Experts of a small language model.
Size: width 128, 7.85M parameters.
Below are experts of layer 9 (counted from 0) of a mixture-of-experts language model. Rows are named router (the router's row for the expert), gate (a neuron's input weights, with its number), up (a neuron's input weights, with its number) and show model dimensions 0-127. Each number is 50 + 15 x the weight over its row's rms, rounded and kept within 0 to 99.
After each expert's rows: "mostly gets" lists some tokens that are sent to it at least half of the time. This comes from a sample of Wikipedia text that the model never trained on.

# expert 3
router:54 44 53 63 32 69 42 34 39 65 42 52 63 36 41 30 47 56 64 57 35 42 53 48 38 27 37 44 88 66 41 75 58 34 69 21 54 70 63 25 34 62 79 32 27 40 42 61 29 54 32 55 40 26 56 66 73 60 36 31 49 57 35 55 57 36 18 55 46 51 46 48 56 53 60 33 61 58 59 51 58 61 36 50 50 70 47 30 41 34 34 53 69 55 38 82 28 66 41 65 71 62 28 62 58 72 56 64 35 37 91 39 40 23 53 49 49 60 48 82 28 39 66 49 40 51 64 67
gate0:59 69 49 66 35 57 33 50 17 56 29 62 91 41 61 69 48 48 51 50 47 44 51 90 76 36 54 52 66 59 48 48 46 43 46 49 52 45 56 52 44 49 51 49 18 09 66 47 40 50 59 50 60 57 64 34 60 63 51 49 63 49 50 57 51 06 32 37 46 77 07 24 37 47 53 44 50 51 47 52 53 52 32 35 76 59 25 40 61 21 43 72 49 53 43 71 51 54 48 50 54 42 51 35 66 52 55 38 49 43 50 53 36 36 50 59 83 68 20 57 73 50 33 42 79 53 78 53
up0:51 50 50 61 49 46 50 66 41 56 42 00 52 38 49 48 45 49 57 36 43 62 39 50 19 58 51 29 52 29 46 59 52 67 72 66 42 59 46 56 47 52 57 39 42 58 12 83 50 56 63 20 08 67 52 51 29 46 40 60 50 62 79 48 57 55 48 47 43 50 70 47 50 57 49 40 39 49 51 49 38 51 50 56 43 26 75 46 70 68 51 85 73 34 96 51 50 27 53 35 42 51 47 43 41 39 83 34 44 46 51 22 50 50 50 41 50 50 50 42 50 80 53 62 48 50 75 43
mostly gets: " cont", " att", " ret", " int", " art", " St"

# expert 11
router:68 25 65 70 39 57 43 27 41 63 46 38 50 29 41 43 40 75 82 64 41 37 47 39 49 53 40 66 58 44 44 61 71 25 67 41 56 75 76 49 46 49 63 31 45 37 29 55 44 69 50 55 25 26 30 60 67 81 47 49 62 74 30 59 40 52 31 30 42 46 64 63 54 46 56 36 41 70 73 39 66 62 42 14 42 62 53 38 32 25 41 40 50 63 31 62 34 49 40 52 68 56 41 70 49 58 66 62 33 30 67 41 24 60 24 58 55 70 49 64 46 41 65 26 36 75 78 63
gate2:38 80 66 49 43 49 24 12 49 47 53 54 49 47 50 26 61 88 53 50 30 41 50 40 51 38 51 55 50 75 65 51 50 36 50 50 40 39 49 48 36 50 32 55 19 81 25 59 85 67 55 12 46 55 59 24 72 82 54 54 49 60 51 93 51 44 51 47 31 43 59 50 41 37 51 68 47 69 51 60 72 46 59 47 46 56 57 39 59 45 52 57 54 49 80 38 37 47 60 61 66 59 50 46 44 47 51 28 40 52 53 63 51 47 47 38 49 48 12 34 47 68 48 33 85 46 83 25
up2:46 50 54 49 41 31 55 18 51 54 49 56 51 45 42 52 49 49 60 61 46 54 66 49 46 71 58 28 47 63 22 50 29 54 53 65 42 80 67 79 45 76 24 50 14 57 72 78 65 22 59 48 41 50 43 50 34 52 61 51 33 52 48 54 27 66 44 57 42 44 53 20 39 46 51 46 62 48 53 51 44 65 39 36 58 63 29 65 35 73 81 58 55 51 15 00 35 41 53 72 51 51 42 55 56 68 50 66 50 49 47 44 58 50 67 52 50 47 40 49 46 48 10 69 52 55 69 10
mostly gets: " s", " rem", " go", " S", "itt", " Fl"

# expert 23
router:77 52 57 50 33 57 57 33 22 66 37 39 38 41 26 23 29 69 61 43 34 43 66 54 51 39 56 56 60 63 56 59 73 46 54 43 72 66 79 31 33 57 62 29 33 29 29 88 35 71 29 52 24 56 35 64 73 59 44 44 59 47 41 65 72 41 44 45 44 29 70 58 50 52 75 47 50 55 71 25 57 65 35 47 25 48 46 32 40 45 37 53 38 59 43 59 21 64 37 54 60 83 42 54 61 58 49 68 31 31 69 33 33 53 50 49 61 71 71 52 29 38 73 39 48 64 53 68
gate2:55 73 55 56 81 51 91 45 45 49 43 43 47 42 62 35 48 62 11 74 60 58 54 24 45 60 46 48 52 41 71 50 63 50 48 60 56 50 46 59 41 53 43 39 54 67 31 27 39 54 34 52 41 38 51 53 51 42 40 51 67 28 42 43 47 92 49 59 76 70 45 77 28 50 45 76 43 34 35 46 75 51 54 47 25 40 43 49 50 44 57 46 42 71 64 70 83 49 55 43 49 71 57 49 64 23 69 50 16 45 97 62 76 50 52 43 50 47 50 36 22 64 62 47 48 60 72 32
up2:58 52 56 66 16 63 49 76 32 69 44 46 59 46 61 41 51 51 49 54 50 24 57 28 00 19 64 51 47 39 21 50 40 62 50 50 58 51 64 49 48 51 38 31 50 14 38 63 58 63 46 24 52 74 49 45 41 50 50 53 48 44 45 51 55 48 50 56 31 63 60 56 38 81 17 65 46 56 50 48 43 59 50 44 56 34 59 68 97 48 42 54 53 41 52 04 50 54 37 37 51 56 52 69 49 32 43 29 53 00 59 34 52 52 57 58 58 52 54 38 56 52 52 52 31 57 50 56
mostly gets: "og", "ag", "olog", "oh", "ad", "í"

# expert 21
router:55 40 58 49 45 57 49 35 37 66 19 57 37 38 27 36 46 73 55 66 45 39 68 33 48 40 30 65 57 66 30 79 72 51 71 52 66 60 69 34 39 62 63 36 29 45 43 56 50 56 22 72 46 38 43 58 66 70 36 37 60 74 34 59 69 29 37 29 36 42 63 56 40 71 54 40 66 54 68 31 59 51 35 42 43 66 59 41 36 39 40 28 55 69 32 61 46 61 37 58 64 68 40 68 67 79 76 67 30 50 56 46 27 27 34 23 58 80 62 77 48 27 59 22 57 54 50 55
gate2:47 47 48 92 50 50 49 53 66 14 52 22 65 61 87 52 33 44 48 69 58 58 51 53 57 66 62 23 61 43 50 41 26 51 40 53 31 35 47 39 50 48 50 48 72 59 70 66 65 52 50 81 62 35 50 45 52 48 47 29 73 00 50 46 52 58 48 57 52 39 28 71 18 45 51 50 50 50 54 77 60 34 48 55 51 76 42 33 42 72 74 40 29 09 55 48 50 58 50 62 55 75 50 49 81 50 58 53 52 43 48 50 47 46 55 53 44 29 50 54 46 51 92 66 33 50 61 37
up2:52 55 56 34 52 60 76 43 39 56 49 61 13 50 34 40 52 20 52 50 42 45 74 58 59 51 83 50 51 86 49 33 46 49 66 56 50 65 98 24 39 90 40 44 64 38 50 06 55 49 48 74 34 52 40 49 65 44 48 71 41 52 50 62 54 51 50 52 54 50 58 47 53 63 50 59 43 73 51 36 25 50 24 53 52 48 64 47 50 47 27 52 49 76 44 51 40 22 41 60 51 26 44 48 01 39 36 46 71 53 19 50 45 61 41 59 56 33 50 51 51 76 36 55 48 57 51 64
mostly gets: " from", " on", " during", " through", " until", " between"

# expert 19
router:71 40 67 53 40 78 45 37 23 62 33 33 50 42 42 22 49 68 66 53 49 37 54 33 44 43 19 62 67 59 41 73 56 30 61 40 67 52 68 36 37 77 54 31 39 32 24 65 41 58 42 76 35 36 38 76 57 77 27 34 56 67 37 59 66 29 48 48 41 47 57 71 42 55 65 25 50 67 62 43 57 74 34 29 45 69 64 35 40 48 25 41 56 54 50 57 40 54 36 53 53 72 20 74 59 64 84 63 47 36 61 38 34 43 31 44 70 58 66 57 36 43 57 22 53 63 58 60
gate3:50 49 37 49 52 51 53 51 58 38 15 64 58 50 50 51 59 52 43 50 49 51 50 36 61 50 40 50 50 61 51 50 58 29 58 48 58 49 81 40 42 51 52 48 38 99 48 51 46 38 50 21 12 26 52 99 50 51 50 26 08 36 01 48 45 37 61 57 50 43 50 88 55 35 28 25 47 47 46 43 52 50 48 72 39 75 66 37 41 50 52 50 50 42 13 28 50 50 50 60 49 53 57 65 48 44 47 48 49 59 46 54 46 48 53 56 62 49 30 50 69 50 52 47 67 49 66 50
up3:42 33 45 46 90 44 36 56 51 49 60 72 48 49 45 50 96 56 42 25 48 50 50 50 87 85 52 16 51 32 50 47 47 32 52 51 41 50 76 55 26 55 30 64 56 50 59 55 34 09 55 65 51 55 49 62 43 60 47 33 55 21 30 37 53 50 65 81 42 33 45 56 59 59 48 55 27 49 53 29 45 50 58 50 51 37 82 45 24 50 52 56 48 30 51 35 50 51 57 50 50 68 42 41 41 83 47 80 50 49 42 60 47 73 38 51 48 49 41 54 84 73 47 36 80 30 59 50
mostly gets: "–", "9", "′"

# expert 14
router:53 33 60 71 31 66 43 22 27 68 24 35 34 28 23 41 50 53 58 68 42 38 71 33 39 40 29 66 75 67 51 65 65 36 71 40 52 60 59 45 29 58 78 34 43 33 43 52 34 55 26 53 40 40 38 76 66 66 40 37 60 68 36 55 68 25 32 35 30 34 55 58 32 69 73 35 70 54 57 23 62 63 36 39 40 60 61 46 45 36 40 37 59 63 44 61 53 69 44 64 60 63 43 66 65 68 72 58 39 38 65 36 38 44 38 42 59 56 71 55 46 41 75 29 26 57 71 73
gate2:50 48 51 53 47 42 48 16 71 60 65 71 45 49 56 33 48 50 51 59 52 32 61 49 79 52 44 44 67 44 52 59 54 51 48 14 50 48 49 48 72 18 50 83 33 20 53 41 50 47 51 47 61 50 43 53 94 35 72 17 51 56 38 50 49 37 48 63 44 42 42 46 76 49 53 50 67 43 50 56 47 51 34 40 61 40 52 49 50 50 19 34 62 49 51 37 50 71 50 11 51 64 49 44 99 46 49 48 62 55 40 55 44 50 68 62 80 58 56 68 60 55 56 33 24 50 81 88
up2:50 32 50 45 99 24 58 60 39 66 64 32 53 50 47 62 56 57 52 43 45 50 52 43 55 44 51 35 44 50 62 47 78 50 36 49 49 42 50 43 38 50 50 31 50 54 53 54 51 56 50 56 49 49 76 49 31 54 50 62 48 52 54 71 52 50 47 24 64 59 06 55 48 40 88 64 60 49 50 21 47 50 56 28 51 50 58 45 49 50 53 59 00 40 64 51 50 31 50 50 31 06 50 39 38 53 37 58 88 93 58 46 46 55 51 47 25 54 46 50 49 49 65 96 48 47 47 26
mostly gets: " the", " their", " its", " The", "The", " his"

# expert 0
router:66 32 66 44 33 67 55 30 39 66 31 35 46 48 34 36 52 62 57 61 53 48 83 50 50 49 23 70 54 57 54 45 55 40 67 30 70 74 55 50 31 64 64 32 23 50 26 62 45 70 40 74 33 33 33 62 61 81 27 45 72 81 30 48 57 34 40 27 48 21 64 77 47 68 51 27 65 61 55 44 62 51 37 38 23 69 71 40 30 38 49 51 52 55 48 64 28 56 47 54 51 64 18 61 47 57 74 72 42 40 58 38 54 36 28 33 58 66 63 67 41 53 73 42 47 64 59 51
gate3:44 44 63 51 54 43 99 49 59 41 50 52 45 61 52 57 59 81 55 74 50 52 63 47 48 32 55 51 62 55 55 49 51 50 37 38 66 27 54 66 22 35 39 33 45 52 47 60 99 39 32 38 26 99 40 63 28 22 45 48 50 50 56 43 36 52 39 16 48 55 74 50 46 27 49 49 38 47 63 60 55 38 74 63 48 49 47 54 43 38 70 50 51 48 49 48 58 39 44 50 48 50 42 52 46 51 47 48 11 63 42 52 53 53 69 48 54 64 55 65 50 21 32 72 06 81 48 49
up3:68 55 59 48 49 21 51 61 16 94 53 17 59 32 66 34 82 41 35 52 22 42 73 69 25 51 61 41 48 51 34 46 50 39 54 55 34 50 35 42 38 47 79 58 62 33 06 36 47 35 62 48 65 66 90 34 51 37 71 38 67 70 47 43 43 23 61 69 53 34 37 53 48 64 55 23 64 59 53 41 30 53 60 38 72 54 49 53 56 58 61 52 26 48 48 43 51 66 46 44 71 68 32 29 50 55 54 48 52 63 29 78 52 49 49 63 48 62 50 45 66 52 33 58 52 47 59 64
mostly gets: " n", " N", "\\", "N", "^{", " MP"

# expert 15
router:82 30 75 58 40 82 54 49 36 67 36 39 38 27 40 41 45 64 65 65 41 26 62 27 62 52 31 41 51 58 50 55 64 34 67 48 69 65 59 37 36 39 66 29 35 21 54 78 32 55 31 60 37 09 50 60 60 55 60 39 72 49 32 59 53 34 29 45 33 39 61 64 38 79 74 42 65 49 57 28 59 61 51 43 21 66 70 45 20 43 34 42 53 55 38 69 32 70 40 56 61 67 41 59 70 57 60 57 44 46 71 23 44 42 47 48 74 64 71 66 42 41 55 39 47 53 58 61
gate0:81 90 57 50 10 59 41 52 49 76 49 62 68 52 59 35 80 44 48 48 25 26 55 58 53 40 78 50 54 76 68 81 62 50 41 62 55 35 48 54 15 52 53 36 23 52 48 56 78 67 42 52 56 51 47 38 48 83 51 35 46 34 69 48 50 52 73 28 36 51 48 36 46 26 55 52 46 50 27 36 45 66 39 22 67 44 46 48 49 56 53 29 52 75 50 50 47 65 57 66 50 59 57 58 50 21 30 58 52 38 47 43 79 46 43 75 43 44 48 18 73 47 55 40 51 41 69 55
up0:49 54 76 49 51 39 47 50 53 33 50 12 69 64 23 53 49 65 53 52 61 50 50 14 52 55 47 52 43 19 49 50 34 49 62 41 98 29 62 71 53 46 74 14 63 65 77 43 50 47 56 70 39 64 59 64 48 50 28 50 29 78 62 19 55 44 51 37 51 55 71 47 28 50 29 25 51 50 49 56 44 47 44 70 39 37 42 55 61 45 72 39 53 47 53 51 49 35 51 51 46 27 47 34 48 43 50 99 40 51 65 52 50 48 69 56 65 54 52 68 55 47 16 60 27 51 35 48
mostly gets: " would", " can", " they", "ould", " not", " most"

# expert 17
router:60 35 65 51 34 73 39 42 31 64 34 44 50 38 47 32 42 60 57 80 47 32 68 39 49 44 16 67 67 54 52 78 55 32 70 28 62 59 68 34 40 63 54 49 38 43 37 57 32 66 22 81 48 31 40 62 67 74 42 37 69 67 43 67 77 35 33 30 40 34 60 58 25 52 57 38 57 54 59 26 67 57 50 28 32 53 63 31 51 38 45 39 71 62 40 58 45 57 39 70 74 74 21 49 72 55 46 58 52 37 52 53 25 38 27 43 62 59 67 59 30 39 70 37 59 73 64 53
gate2:40 44 49 41 67 50 56 41 39 46 32 60 49 50 40 52 80 56 50 63 52 44 11 92 47 46 49 51 42 50 51 63 49 48 55 59 64 49 67 55 50 31 43 70 51 10 36 00 43 58 51 51 58 73 44 27 50 67 57 14 56 86 50 46 48 52 11 56 47 62 48 27 53 50 52 44 54 51 38 22 59 49 57 46 96 48 51 32 64 53 31 54 63 53 46 60 50 59 45 51 89 28 17 45 62 35 51 52 47 46 48 50 53 74 28 50 49 57 49 56 24 49 52 44 50 50 51 59
up2:41 42 49 33 56 53 53 44 50 71 53 50 69 52 49 52 55 60 46 52 46 48 29 60 89 71 39 77 40 34 44 99 58 52 66 00 71 50 60 49 48 49 69 59 64 27 49 13 32 34 51 64 58 42 44 50 50 53 83 51 48 75 49 56 55 49 47 41 51 50 22 50 41 35 62 88 49 41 55 51 55 55 56 67 42 50 50 43 47 46 49 49 52 28 72 49 44 47 46 22 49 39 51 37 73 47 51 43 44 45 49 47 44 80 40 51 58 53 43 53 36 72 72 63 51 55 65 53
mostly gets: ")\n", "\n", "|\n", "==\n\n", " |\n\n", " =\n\n"

# expert 1
router:51 43 71 41 35 60 37 24 26 66 36 48 40 37 36 33 60 80 62 72 55 36 64 37 45 32 29 59 77 46 55 65 63 28 48 42 67 61 59 42 14 49 63 26 37 27 49 51 56 48 45 66 34 44 44 73 66 73 31 48 61 61 43 62 58 33 44 33 47 28 66 58 38 66 78 40 63 56 57 28 55 68 43 33 43 66 66 46 35 39 38 51 53 66 31 54 39 63 20 80 65 61 31 66 58 59 56 63 46 25 72 33 44 36 28 46 59 68 76 71 45 31 70 39 39 58 67 57
gate3:64 54 50 49 54 47 42 37 39 45 27 47 71 53 48 51 61 49 66 71 53 51 16 65 56 34 46 46 44 52 47 50 42 73 50 33 64 58 61 51 71 52 52 87 50 12 34 61 60 44 32 45 21 50 48 48 40 45 67 64 80 39 21 55 99 49 54 42 27 99 33 43 44 53 69 28 50 47 37 50 29 59 50 62 58 57 46 44 51 26 50 52 48 46 36 42 65 42 71 52 49 45 49 34 52 54 64 61 67 73 58 53 63 41 21 50 49 69 34 19 58 45 60 54 59 23 49 34
up3:50 56 66 64 39 51 73 54 25 57 49 44 76 43 50 47 53 45 50 50 50 89 47 52 35 80 66 49 55 53 41 44 49 44 53 46 49 47 52 61 49 49 45 66 48 49 53 33 17 51 53 38 87 26 43 41 23 47 43 51 40 54 52 34 39 64 17 31 58 44 77 48 64 53 48 43 48 50 62 70 56 49 44 59 31 55 48 49 50 00 54 35 49 65 49 23 57 60 52 46 05 62 64 36 58 48 55 65 29 62 63 52 19 62 84 47 35 52 75 06 43 65 57 51 64 69 54 42
mostly gets: " Championship", "ootball", " League", "ball", "ampionship", "ague"

# expert 5
router:74 23 81 62 50 66 47 35 47 64 39 54 47 36 40 45 44 70 63 58 44 36 57 45 34 38 50 70 79 64 31 61 65 30 68 42 40 49 41 36 40 51 46 21 42 45 30 54 35 73 44 66 22 46 47 69 67 64 43 47 46 80 21 47 66 37 39 42 35 40 58 62 33 62 67 26 77 83 63 46 49 75 32 49 38 70 59 37 16 44 42 47 59 60 41 48 20 64 33 63 71 61 32 59 62 46 81 59 40 49 44 33 50 37 42 47 61 58 70 56 35 40 47 52 38 73 42 75
gate2:44 49 58 30 43 46 53 51 29 46 51 40 50 51 59 54 68 47 44 53 50 23 70 36 51 61 50 50 72 22 42 50 49 18 49 51 46 55 53 23 49 34 59 39 37 58 75 53 61 55 30 27 28 70 56 64 64 70 48 47 36 48 49 50 38 50 57 37 43 41 59 53 52 43 38 48 16 39 48 48 51 99 49 49 35 51 82 51 53 58 47 80 28 45 84 53 26 99 49 41 47 86 42 47 59 54 54 39 68 34 43 53 50 48 42 69 80 43 59 52 52 77 52 40 66 47 48 62
up2:50 10 50 42 34 55 36 49 42 52 47 51 50 65 52 63 58 48 47 52 55 71 60 29 47 56 49 52 32 55 31 63 67 72 65 42 61 51 63 53 21 51 43 80 26 52 38 60 41 67 52 07 55 35 49 26 44 55 56 53 82 26 51 40 81 30 49 51 75 78 49 36 53 40 54 75 61 27 70 70 73 00 58 35 54 61 30 50 50 24 49 59 39 67 35 53 39 87 48 49 57 46 36 47 15 45 52 49 71 57 60 55 50 50 38 50 40 61 60 37 53 30 41 49 50 49 48 56
mostly gets: " ind", " exp", " Ind", " pol", " serv", " Pol"

# expert 13
router:59 29 77 46 46 62 41 33 40 50 31 58 38 33 44 20 51 62 75 46 55 49 54 33 47 34 51 74 79 58 36 85 71 25 59 40 61 68 63 52 33 64 51 24 56 41 48 52 45 54 37 64 40 24 33 80 73 70 42 29 66 52 35 51 56 44 50 40 37 29 59 69 35 76 60 35 69 66 62 32 66 66 41 36 29 76 50 50 54 28 44 40 60 61 27 64 29 56 36 69 53 66 38 57 64 66 56 67 35 44 62 23 37 29 34 36 59 68 65 54 23 48 51 38 44 60 61 63
gate3:55 00 68 50 54 34 51 34 08 36 68 50 51 49 49 55 50 54 49 49 66 52 30 55 45 52 58 33 51 57 46 45 33 76 55 44 46 65 59 49 31 73 63 58 51 38 55 45 05 53 48 56 48 90 50 80 59 47 34 46 50 41 50 50 51 72 48 51 44 60 58 86 46 46 48 53 69 65 29 41 39 36 63 49 17 49 49 26 50 69 51 49 87 49 47 47 59 64 44 47 27 48 52 57 77 50 47 30 56 15 39 78 56 41 54 49 52 67 49 50 50 50 47 42 29 70 40 77
up3:54 49 52 66 33 39 77 76 62 49 52 52 72 69 32 73 45 65 41 59 13 56 71 52 56 65 63 46 62 54 56 49 69 50 62 65 78 16 46 61 52 19 31 42 47 42 40 51 49 50 43 50 51 59 50 43 06 53 64 49 44 48 49 51 45 49 50 57 45 14 53 07 72 50 16 33 00 29 49 46 24 78 53 63 43 46 44 71 48 50 47 50 51 59 62 30 46 49 46 38 86 53 48 29 53 50 50 45 55 62 73 38 50 50 53 54 50 42 47 64 25 50 49 51 53 47 55 38
mostly gets: "owever", " time", " year", "ition", "ury", "ities"

# expert 10
router:44 34 74 72 29 73 45 29 41 59 25 43 39 35 21 27 44 69 79 70 50 45 56 32 49 45 38 46 83 64 50 61 60 40 50 36 67 54 63 32 31 69 73 46 43 40 41 68 57 56 37 63 36 43 44 83 61 66 32 44 74 62 39 68 58 29 37 40 45 35 60 63 34 48 67 39 60 59 74 58 71 80 45 27 28 61 53 29 41 34 36 39 66 66 36 50 35 41 51 63 60 59 34 56 52 63 69 68 25 39 46 45 42 41 36 28 55 65 75 71 29 48 72 40 40 50 60 58
gate3:58 47 41 58 48 77 60 56 79 24 41 73 48 51 27 56 77 53 54 53 73 49 48 59 54 50 52 16 49 59 34 52 54 42 50 37 59 41 55 61 34 74 68 69 27 25 53 56 82 50 55 51 70 02 22 85 41 62 21 39 15 41 51 75 60 53 56 45 84 30 58 69 39 58 49 31 56 61 46 52 49 54 50 60 56 48 55 37 07 23 87 51 50 52 37 48 45 54 53 46 45 47 52 40 54 48 52 33 53 47 53 52 48 49 50 44 50 43 27 48 48 40 50 21 40 32 61 49
up3:48 47 87 36 77 29 34 61 71 50 43 66 76 74 43 50 59 41 49 70 67 76 55 51 42 36 65 51 38 49 50 46 42 72 49 61 25 54 55 71 55 10 59 50 48 45 56 97 45 40 49 42 80 55 34 58 49 49 57 47 46 46 40 50 47 56 56 52 52 51 82 52 27 46 42 60 29 54 53 50 48 48 62 76 36 50 70 61 26 47 82 28 47 21 60 40 49 48 49 88 68 29 54 51 57 29 49 19 25 30 50 49 38 41 56 32 30 54 51 48 40 54 55 24 36 45 54 65
mostly gets: ".\"", " where", ".\n\n", ").", ".", "!"

# expert 20
router:60 29 87 51 34 61 32 26 51 59 45 49 33 25 23 34 54 64 57 65 48 34 57 44 39 32 43 58 53 42 63 66 50 40 58 39 64 59 54 49 32 59 55 34 45 34 39 69 38 50 32 64 28 49 55 65 55 57 37 42 61 63 39 76 66 42 27 38 27 19 55 76 47 62 72 28 56 51 61 46 58 71 32 26 37 66 58 35 41 54 50 35 73 49 42 62 31 68 38 66 71 67 44 79 64 77 61 57 56 44 73 30 47 35 45 38 79 56 64 65 30 25 53 14 44 68 55 55
gate2:68 39 91 55 47 51 32 51 35 72 50 35 56 47 48 43 51 22 46 59 38 62 40 49 67 75 69 47 50 64 38 45 49 51 46 43 43 66 56 57 67 65 50 51 67 46 42 15 50 26 32 35 78 53 43 22 48 51 47 45 20 52 56 67 43 37 63 66 51 60 14 50 57 47 51 50 52 41 53 51 54 51 51 44 54 53 53 69 51 48 49 24 53 72 31 53 14 98 53 51 48 99 52 47 49 47 48 16 54 48 17 46 56 28 35 52 41 45 37 55 50 84 61 38 71 60 45 39
up2:50 63 37 23 90 57 34 54 64 40 49 60 36 46 41 48 50 54 53 29 74 86 31 68 53 52 26 42 49 50 51 69 50 63 57 30 41 52 46 52 84 87 75 48 46 88 56 48 62 50 55 50 23 48 46 50 62 53 68 50 43 50 81 56 54 37 58 53 53 56 34 53 33 59 28 77 50 27 54 51 48 66 45 69 48 49 47 53 24 58 58 65 29 45 32 47 47 63 50 52 50 56 44 88 45 39 60 32 31 48 40 56 07 36 22 53 36 72 18 27 54 47 43 47 46 50 48 43
mostly gets: "ican", " German", "ese", "i", "ian", "ai"

# expert 18
router:60 40 84 66 24 65 39 44 39 50 37 23 37 35 33 39 64 51 65 65 56 30 86 38 62 36 54 71 54 59 43 62 56 37 51 44 84 73 47 47 56 62 63 35 45 43 26 65 32 64 43 49 50 44 22 42 68 68 33 51 60 46 26 48 59 31 27 44 56 35 75 46 36 58 51 38 71 54 51 32 50 57 42 43 56 72 57 36 45 40 40 36 57 66 31 66 26 72 47 71 66 45 19 68 68 69 75 50 61 49 56 48 34 31 35 40 61 70 48 49 24 34 68 30 58 82 54 55
gate2:41 50 66 51 33 70 57 46 52 51 53 44 27 56 74 39 55 52 42 24 42 47 45 50 48 53 49 00 56 60 60 67 50 41 48 07 54 39 36 61 68 25 71 54 22 35 25 54 48 45 50 48 57 07 65 50 67 65 53 20 47 38 51 50 59 25 64 60 44 50 44 51 50 58 46 47 60 66 43 50 87 50 50 50 49 70 56 40 50 38 49 54 30 49 49 39 50 54 52 46 45 49 51 97 48 53 50 45 63 74 64 49 47 68 83 49 56 12 49 51 46 34 40 26 66 50 68 70
up2:53 44 73 72 49 48 47 29 58 48 50 53 57 54 50 47 66 65 36 45 37 48 65 51 56 67 60 37 47 45 65 57 54 43 52 51 46 62 52 47 86 29 50 50 49 51 49 78 70 50 15 42 55 34 58 41 58 50 50 00 38 50 60 57 84 39 49 32 45 92 51 57 52 58 49 61 51 51 54 81 50 36 40 54 50 50 27 25 65 47 56 35 31 39 30 59 54 59 46 24 46 75 58 49 18 46 24 55 50 79 51 48 59 50 99 51 48 43 45 18 38 35 47 43 56 51 30 44
mostly gets: " Total", " Count", "|---", "amily", " ·", " •"

# expert 12
router:51 23 63 58 27 82 35 30 26 50 34 37 54 30 34 39 54 59 60 73 46 25 73 29 44 42 22 77 69 59 55 67 66 33 59 43 75 71 66 47 24 53 63 29 48 45 42 59 43 48 30 63 29 33 43 74 58 53 43 50 61 70 43 63 66 37 41 36 32 39 66 70 35 58 70 28 66 57 66 41 70 62 39 36 39 66 52 40 30 32 40 45 62 61 39 55 28 64 31 66 58 75 42 58 51 57 66 55 45 38 70 31 41 27 41 44 64 66 70 65 35 44 68 31 45 53 70 59
gate3:47 37 41 58 73 45 66 11 58 51 50 47 59 36 56 55 53 48 95 43 66 56 49 46 52 66 10 62 16 41 64 50 65 32 80 42 55 63 52 41 30 50 45 31 50 52 55 37 59 51 51 66 56 33 56 41 50 50 68 46 46 62 80 50 56 39 46 45 49 55 51 65 66 33 63 32 76 49 36 44 47 46 51 41 53 50 32 47 77 57 62 19 38 33 35 54 55 51 51 87 45 51 50 40 38 92 38 36 48 43 50 45 46 36 48 46 57 26 67 47 40 11 47 96 50 75 43 48
up3:44 60 45 51 73 46 48 30 44 48 45 47 50 50 50 48 66 54 58 69 51 54 25 47 41 18 52 48 43 61 50 51 70 55 44 44 68 81 84 57 50 54 54 46 48 49 46 39 67 50 55 62 58 53 41 76 38 44 49 80 43 58 67 38 49 07 06 33 41 99 52 66 24 38 58 58 46 33 68 49 48 50 47 49 40 36 47 68 55 73 38 31 33 51 61 55 41 22 50 40 54 23 50 48 57 50 63 62 62 51 38 27 50 83 48 69 53 59 55 99 69 49 51 55 59 67 52 57
mostly gets: " County", " City", "reet", " William", " East", " National"

# expert 22
router:79 45 62 45 20 66 35 28 23 51 27 40 37 31 23 27 36 50 74 70 53 45 59 44 35 47 43 66 78 61 61 56 56 41 65 45 55 72 69 36 26 68 58 30 29 43 49 53 51 63 46 60 31 20 28 65 63 71 33 30 62 74 45 70 60 20 55 46 40 44 68 52 26 70 55 42 66 75 53 34 73 58 46 33 37 62 67 37 47 45 41 52 60 60 40 68 46 65 25 47 64 56 34 67 70 63 61 60 53 46 61 33 48 24 34 43 49 62 71 55 28 40 48 34 44 61 64 58
gate3:76 66 48 14 55 99 79 28 48 45 52 55 55 75 49 44 21 52 52 77 41 50 59 49 33 70 52 50 81 65 48 39 53 13 15 39 40 69 33 38 26 47 54 52 49 31 55 34 59 56 52 49 51 46 51 54 80 51 43 57 25 17 31 50 33 21 44 55 64 46 57 39 43 56 39 75 55 42 50 41 50 50 48 54 44 55 68 64 48 58 73 47 57 48 61 62 36 51 37 43 70 49 50 94 87 47 47 52 50 36 64 50 55 44 60 48 43 62 50 47 32 36 44 55 62 27 52 43
up3:44 55 51 50 51 29 42 51 52 67 52 55 63 48 45 40 52 50 50 62 63 51 49 51 53 53 45 65 51 00 67 50 44 52 48 41 49 48 43 49 47 52 54 64 50 33 86 52 37 48 41 44 54 42 63 94 49 04 43 43 74 57 63 53 51 98 59 54 29 64 24 46 42 52 50 46 27 15 44 82 51 47 63 52 45 44 54 41 36 52 36 68 35 49 24 37 99 55 22 64 50 74 45 61 45 28 61 32 35 51 47 51 46 43 26 26 49 43 70 65 57 42 52 53 61 38 60 60
mostly gets: " released", " she", "areer"